config = dict(
    routed_scale=1.0,
    parallel_block=False,
    init_std_o=0.0528,
    doc_mask=True,
)
Below are experts of layer 7 (counted from 0) of a mixture-of-experts language model. Rows are named router (the router's row for the expert) and show model dimensions 64-127. Each number is 128 + 32 x the weight over its row's rms, rounded and kept within 0 to 255.
Before each expert's rows: a language model's description of what the expert responds to. This comes from a sample of Wikipedia text that the model never trained on.

# expert 56
Description: Leading digits of numbers. First digit of a number, in model designations (P-39, C-2), scores, subscripts, percentages, and the 2 of 2012.
router [128 156 115 123 107 144 181 102 181 125 104 176 105 133 110 150  76 137  85 174 153 148  82  78 112 129 100 163  96  87 153  97 129 190 141 110  93 107 107 169 146  95 177 161  82 225  90 137 111 102 127 151 112 103 166 134 102 178 132 156 169 151 146 114]

# expert 47
Description: Common nouns. Everyday institutional or topical nouns after the or a, such as school, farm, water, music, public, album, college.
router [166 156 121 155 152 131 128  90 145  55 149 113 140 158  88 131 159 109 155 134  91 184 128 106 149 203 171 151  56 149  95 154 102 138 116 128 116 141 138 127 139 161 163 141 213 133 101 166  96  77 135 135  67 161 106 135 130 165 121 100 157 129 166 110]

# expert 40
Description: Clause starters and speech verbs. Pronouns and relative words opening clauses (that, which, who, It, This) and reporting verbs like saying, claiming, says.
router [181 139 155 146 162 114 124 170 188 145  67 119 119 101 109 170 151 172 149 169 134 169 115 133 133 112 192 145  71 112  82 154 110 118 123 124  80 144  91  94 124 193 150 142 137 132 143 134 100 138 175 143  52 177  90 133 141 128 164 133 173 136 154  67]

# expert 0
Description: Table and list separators. Pipes, colons, periods and dashes in tables, tracklists and dated lists, like 8:40, 55:11.26 and "| MF"; also word-final x/ex pieces such as Jitex, annexation, flexuosa.
router [119 140 169 137 143 113 117  71 144 114 161 141 100 112  97  69 173 136 131 125 167 130  96 120 143 130 163 188 141  36  88 138 122 145 144 116 134  70  61 156 190 155 148 170 137 157 153 141 159  73  98  51  91 216 116 137  74 106 111 104 179 129 116 114]

# expert 30
Description: Infobox field labels. Field names and breaks in infoboxes and taxoboxes, like Country:, Binomial name:, Scientific career, Coordinates, Area, Website, plus table separator rows.
router [158 153 151 109 147 133 135 136 162  93  66 114 187 125 110  94 161 169 144 230 196  96  95 104 136 131 136 119  94 135  91 135  58 141 137 115 121 169 129 122 105 158 141  98 100 197 162 151 129 101 135 171 120 172 167  68  86 128 193  25 110  99 120 119]

# expert 10
Description: Plural noun suffixes. Plural endings and plural nouns, often after their, other or his, such as -ers, -ations, -ies, members, players.
router [185 180 148 182 168 112  82 134 122 122  44 175  88  96  91 172 125 115  86 117 132 105 140 110 107 137 112 163  42 135  78 151  96 107 116 122 103 135 148 134 204 135 106  66 136 135 143 132  92  78 154 105  50 138 107 116 133 122 111 138 114 109 144 122]

# expert 32
Description: List and table markers. Line-initial hyphens and bullets starting list items, and | cell separators inside Wikipedia tables of results, votes, or specs.
router [151 108  88  95 109 111 131 141 114 107 165 124 147  84 113 131 130 175 138 197 132  98  37 129 153 118 141 147 111  75 103 138 103  80 132 124  99 137 134 157 118 171 187 146  92 171 122 197 147 144 119 143  84  98 144 117  75 219 108 109 138 201 137  96]

# expert 46
Description: Institution name heads. Head nouns ending organization names, such as Committee, Museum, Force, Association, plus the word piece aw in foreign names.
router [122 159 145  91 128 189 197 110 151 133 108 135  85  87  96 166 116 146 120 155 190 141 145  53  92 171 133 186 103 112 102 124 148 148 152 175 117 156  90  82 159 148 166 119  99 181 101 115 124  30 169 136  90 177 129 109 135 101 111 162 193 148 197 146]

# expert 59
Description: Personal first names. Given names and their pieces in people lists and sports rosters, such as William, David, Jul-ie, Luc-ie, Kathry-n.
router [127 160 130 115 114 150 136 119 120 145 107 172  87 126  81 141 121 136 125 136 121 158 134 112 102  85 108 126 110 153 139 163  91 143 147 109  57 136  70 142 137 204  99 119 166 175 132 143 123  71 143 151 122 179 127  96 157 130  92 134 157  91 138 121]

# expert 50
Description: Capital initial letters. Single capital letters or short pieces starting a name or word (M, G, H, D), e.g. G-rabuste, H-ackett, M-RI, T-ib-et.
router [132 179 105 158 174 125 121 106 136  97 171 122  60 169 117 128  86 141  90 153 154 192  51 104  70 152 128 124 125  69 124  92 165 124 110 155  79 140 150 144  85 163 159 141 128 170 155 101 135 129 127 138  79 168  81 134  76 121 136 145 158 141 123 171]

# expert 7
Description: Country names, table cells. Country and place names like France, Germany, Australia, often inside pipe-delimited results or election tables, plus bare pipe cell separators.
router [106 151 133 104 114 161 150  93  77 115 113 116  85 144  86 110 125 128  66 167 186 162 130 121 107 115 165 151  83  89 118 191  62 150 119 152 130  53 106 117 152 141 150 132 109 145 175  99 100 123  86 147  57 121 104 118 104  90 112 111 170 171 179  83]

# expert 29
Description: Adjective suffixes. Adjective-forming word endings such as -ical, -al, -ial, -ular, -ative, often in titles and technical terms like Experimental Psychology.
router [174 171 117 131 120 110  77  74 182  96 114 142  73 175 110 133 107 116  84 102 103 139 154  74 131 142 174 129  91 108 133 135  50  83  83 153  96 145 111 141 170 186 146 136 138 140 110 188 131  76 135 115 103 153 148 164 126 148 123  81 116 154 176  80]

# expert 53
Description: Time and place prepositions. Prepositions in and on introducing dates or places, often sentence-initial In, On, During, and born, as in died on 13 May.
router [141 158 180 176 131  86 103 115 143 149 143 122  42 138 122 111 138 130 115 112 186 132  65  81 149 110 165 117 127  31  97 126 117 167 134 112 125 115 109 119 124 185 159 136 189 147  88 118  94 135  75 177 135 138 118  81  91 143  96 114 100 136 116 148]

# expert 17
Description: Table cell spacing. Space, dash and minus tokens right after table pipes or colons, just before numbers in stats and score tables.
router [160 124 102 106 128 121 113 126  89 119 154 148 117 108 160 190 119 144 119  82 138 177  63 160 140  55  91 142 108  74 134 129 106 159 169 120 143 127  96 127 134 129 148 100 156 182  88  85 109  48 168 139 137 115 120 127  74 135 137 145 172 154 201 131]

# expert 25
Description: Determiners and possessives. Articles and possessive determiners after prepositions, such as the, a, his, their, its, starting a noun phrase.
router [141 186  87 148 104 130 183 175 161 133 154 153 118 123 125 128 112 165 145 152 131 199  83  96 147 130 196 137  68  51 103 146  83 135 119 146 134 118 101  98 194 199 166 118 128 102  96 143 153 150 161  88 110 122 156 103 115 127 126 137 137 119 111  79]

# expert 23
Description: Lowercase word starts. Opening pieces of lowercase content words after articles or conjunctions, such as o(verseas), explos(ive), bor(rowing), per, due.
router [179 161 156 125 152 106 138  81 135  98 104 175 162 183  91 109 122 177 164 130 133 153  93 137 134 108 121 143 124 143 134  94  73 155 129 114 129 134 118 143 141 161 168 134 167 135 131 125 130 123 115 116  87 162 115  97  69 149 103 139 100 111 155 116]

# expert 37
Description: Prepositions and connectives. Prepositions and linking words introducing a phrase after a verb or comma, such as by, with, at, after, under, during.
router [ 75 151 114  45 157  63 148 114 108  98 106 121 138 161 100 151 168 203 119 112 125  91  91 126 135 145 124 191 125  86 147 141  61 192  90 133  91 130 124 120 116 140 145 143  88 175  94  85  99 131 147 114  99 175 156 154 119 108 106 150 136 147 114  49]

# expert 16
Description: Foreign name pieces. Mid-word pieces of non-English proper names, transliterated Asian, Turkic, Persian or African, such as zh, ş, ō, uz, osh.
router [123 202  80 101 108 128 147 114 115 131 109 122  99 145 141 168 129  96 130 137 194 157  87 135  81  83 178 123  71 152 121 107 111 170 128 108 131 159 153 150 144 148 210 135 136 139  76 111 143 131  85 105 102 139 141  52 109 131 132 138 124 151  81  85]

# expert 36
Description: Name beginnings, foreign script. Start pieces of proper names and Thai/Devanagari byte pieces, like New in New York, Nanyang, Qarabağ, Reese, plus award words like Best and Outstanding.
router [155 163 128  86 120 146 122  57 131 104 126 138  84 148  35 154 133 126 103 106 123 140 109 114 140 140 104 151 142 111  86 151  93 172  89 163 176  58  95 100 145 159 193 152 158 138  94  89  99 117 100  89  91 175  53 108  87 152 145 116 152 109 152 103]

# expert 35
Description: Verb endings, prepositions. Past and present participle endings and prepositions in running prose, such as eclips-ed, chang-ing, of, in, across.
router [175 184 157 105 152  80 139 124 170 187  86 151 118 127 100  99 145 175 148  95 120 138 113  98 145 151 149 171  94  50  97 155  82 151 105 119  86 164 154 115 163 146 187 129 125 172 113 162  92 154 173 116  82 103 114 142 107 180 116  89  80 111 107 103]

# expert 57
Description: Commas and colons. Commas after place names, list items and years, and colons after infobox field labels like Coordinates or Follows.
router [111 157 176 155 215 150 106 102 137  78 133 181 169 119  93 123 162 212  80 187 147  88  94 127 101 103 159 207 101  96  80 114 100 132 148 132 120 136 122 133 132 158 117 131 177 206 122 173 126 124  99 136 137 144 156  80  94 128 118 111 169 120 105 133]

# expert 62
Description: Later digits in years. Continuing digits inside years and dates, especially season ranges (2022–23), birth years (1943), and day or time digits.
router [133 131 114 113 147 128  91 108 135 172  73 106 126 143 104 162 112 131 128 163 151 148  90  35 100 161 205 155 105  92 104 214 107 160  99 142 141 110 165 113 120 110 112 115 113 196 113 141 147  67 129 112 127 144 146 126  98  86 104 104  71 147 123 130]

# expert 55
Description: Clause-ending punctuation. Periods, commas, and dashes ending sentences or clauses, including quote and parenthesis combinations, plus conjunctions but, although, while.
router [198 146 123 121 143 146 111  68 165 130 137 111  86 123 122 128 132 136 151  86  56 103  33 145 132 154 142 142  49  92 114  78 117  89 124 109 119 124  87 112 180 124 122 134  92 186 165  95 105 113 134 136  99 119  85 137 140  86  99 131 115 107 122 134]

# expert 27
Description: Zeros in years and measurements. Digit 0 mostly, and other digits, inside years like 2008 and measurements like 200 cm, plus mixed, billion, twenty.
router [162 163 113 102 103  99 135  99 114 117  75 190 142 114 153 101 141 105  68 216 122 160 112 122 131 127 140 116 137  36 133 104 101  62 120 143  80 139 184 113 141 168 138 169 129 146 161 124 131 124 112 139  79 109 139 157  97 114 120 101 112 189 125 134]

# expert 14
Description: Closing brackets and quotes. Closing punctuation ending a parenthetical or quoted title: ), );, ",, ], }, ”, often after birth dates, numbers or song names.
router [123 143 129 143  93 170 162  85 144 163  90 131  74  86 129  58 126  83  79 149 149 115 113 131 133 140 143 162  85 106  99 105 111 119  37 184 105 175 136 125 156 150 201 151 141 169 131 160 117 151  97 145 129 160 151 136 109 136  91 131 125 130 154 116]

# expert 2
Description: Subject pronouns, word openings. Subject pronouns starting clauses (He, she, it, they, We), plus short opening pieces of longer words like W-ick-low, de-ep, he-terogeneous.
router [149 126 149 154 100 148  89 178 144 130 146 129 100 127  80 137 146 143 151 169 115 158  92 124 151 121 146 105 102 142 131 109 116 168  84 127 146 127 141 110 160 146 184 120 138 148 127  88  97 166 168  84 147 139 125 119 110  93 154 119  93  90 136  79]

# expert 51
Description: Digits inside numbers. Middle or final digits of numbers in coordinates, percentages, populations, elevations and times, plus spelled numbers like twelve, nine.
router [ 81 154 177 114  95 126 204 104  80 108  85 124  81 142 116 159 107 151 114 130 122 220 129 133 144 139 151 154 133  84 135 138 101 169  58 144  81 113 119 146 195 127 137 123  83 193 186 108 107 125 132 112  95 120 153 130 116 145 122 162 125 150 139 129]

# expert 6
Description: Year and number digits. Final digits of years and numbers in dates, ranges and stats, like 1917 to 1918, 1970s and 2016–17, plus century, era, BC, ago.
router [159 162 119 157 128 160 132  86 149 135  89 138  65 114  78  93 116 154 127 206 183 140 106 114 101 171 167 119 109 122 112 118 121 133 111 121 101 154  58  75 106 178 164 112  95 197  99 136  79  81  85  53 117 160 133 112 125 109 137 151  99 119 101  88]

# expert 9
Description: Digits in long numbers. Single digits inside long numbers and decimals, such as table measurements, birth dates, protein IDs, song lengths and tennis scores.
router [141 167 143  66  87 167 124  34 104 139 112 128  83 159  81 109 124 131 110 136 140 149 106  92 115 148 100 173 122  72 103 100 102 154  96 182 149  44  98 153 168 161 184 152 107 182 102  92  90 146  98 103  94 131  87 135  93 134  98 122 153 138 148 124]

# expert 21
Description: K pieces and color words. Letter k or K inside or opening names (Monkland, Prakan, King), plus place-name words like black, white, village, Great, Battle.
router [164 141 106 132  98 155 160 107 133 109 185  80  91 109  82 141 190 143 172 152 101 121 119  95 132 196 144 179 143 109 121 127 136 131  59 167 160 123 114 137  98 105 202 120 126 223 152  84 110 104 156 109 103 177  82 165  79 160 165 146  85 183 138 167]

# expert 3
Description: W-initial pieces, table cells. Capital or lowercase W opening words and names (Wagner, Wax, winters), plus pipes and digits inside score and date tables.
router [127 159 125 108  96 111 192 121 115 140 149 111  92  82  58 105 121 117 133 119 164 156 103  84 136 144 134 188 127  90 102 114 106 130 133 144 144 109 151 132 151 116 187 122  84 165 184  73 139 154 131  98  73 117 127 122 119 162 114 122 149 214 131 103]

# expert 5
Description: Place name parts. Place-name words and their endings in addresses and locations, such as York, City, County, Street, -ville, -ton, Angeles.
router [165 165 164 128 152 142 114  85  76 127 126 116 102 157  80 133 176 177 126 185 113 161 136 106 168 115 120 123 144 163  99 122  41 143 139 114 143 137 117 148 125 129 156 130 130 173  76 119 129  81 181 148  66 167 120 166 160 158  85 129 145 130 190 107]

# expert 61
Description: Spaces and open brackets. Standalone spaces before numbers and years, and opening parentheses, brackets, braces, slashes, and currency signs before abbreviations or dates.
router [139 151 118 141  86 119 110 115 168 184 101 103 170  87 147 151 148 166  84 146  92 178 130 124 150  90 135 134  79  57  69 112  75 145  71 126 129 137 131 115 115 109 168 102 133 114 172  98 108 149  89 151 109 218 131 128  24 157 106  94 103 140 113  80]

# expert 33
Description: Word pieces ending names. Middle and closing pieces of proper names and rare words after a capital onset, such as Trion, McCall, Briarwood, bailey.
router [149 171 130 114  98 180 134  64 124 110 132 149  69 179  78 140 128 149 117 174 122 177 127  75  92 101 117 168 124 116  62  86  89 118 113 174 169  84  86 103 151 187 192 130 164 132 117 102 131 107 120 128  70 150  87 108 105  69 159  89 133 145 156 117]

# expert 44
Description: Table numbers and punctuation. Spaces, commas, periods, colons and digits inside numeric table cells and dates, plus of in road-junction tables (West end of Highway).
router [134 171 125 111  88 150 117  45 115 125 122 127 117 159  45 111 113 128 121 106 180 135  94 124  89 115 122 175 103  70  81 109 105 144 108 178 141  56 105 149 145 195 173 160 116 172  90  94 117 144 129  82  96 183  84 108  90 127 106 121 151 167 130 125]

# expert 43
Description: Word-initial t/St pieces. Word-start pieces beginning with t or St, like St, Saint, et, See, t, often after an opening parenthesis or quote, plus digits.
router [104 130 122 147  82  91 188 109 122 105 156 132 165 111  69 110 164 171  94 130 107  84 123  60 130 178 203 151 125  94  73 131  89 121 109 144 108 100 117 128 134 124 183 158 191 109  67  97 119 137 155  75  73 153 125 101 113 116  87 125 104 136 162 150]

# expert 31
Description: Capital letters in acronyms. Single capital letters inside acronyms, call signs and names, such as NAD, BNSF, WFAN, plus LaTeX commands in formulas.
router [180 180 135 110 126 121  92  89 102 185 131 159 116 143 116 140 165 145 130 187 174 133 137  84  83 157  97 164 106 108 112  83 136 143 132  96 147 100  76 124 149 133 155 172 132 127 165  95 111 122 147 133  83 124 136 126  32 120  84 125 162 139 113 126]

# expert 11
Description: Single capital letters. Lone capital vowels and letters opening initials, acronyms or words, such as I., A, E, U, plus medial y in Vytautas.
router [119 143 128 110 100 127 170 134 140 118 100 153 132 103  87 147  92  83  91 173 152 140  68 129 105 142 134 177  81 114 149 118 106 102 132 112 108 103  51 117 181 165 198 157 130 102 103  57 124 123 119 111 159 119 152 144  78  67 101 116 124 106 170 106]

# expert 8
Description: Nationality and script bytes. Nationality and proper adjectives after the or of (American, British, German, Russian), plus byte pieces of Thai, Chinese, Cyrillic, Arabic text.
router [156 128 145 113  95 173 139 126  93 116 149 123 116 144  95 189 132 144  69 117 147 132 133 139 117 142 185 124 128 136  80 101  91  91  77 146 120 154 156 111 157 147 168 111 147 149  97 139  65 131  81 128 111 139 135  92  87 183 104  86 119  83 167 105]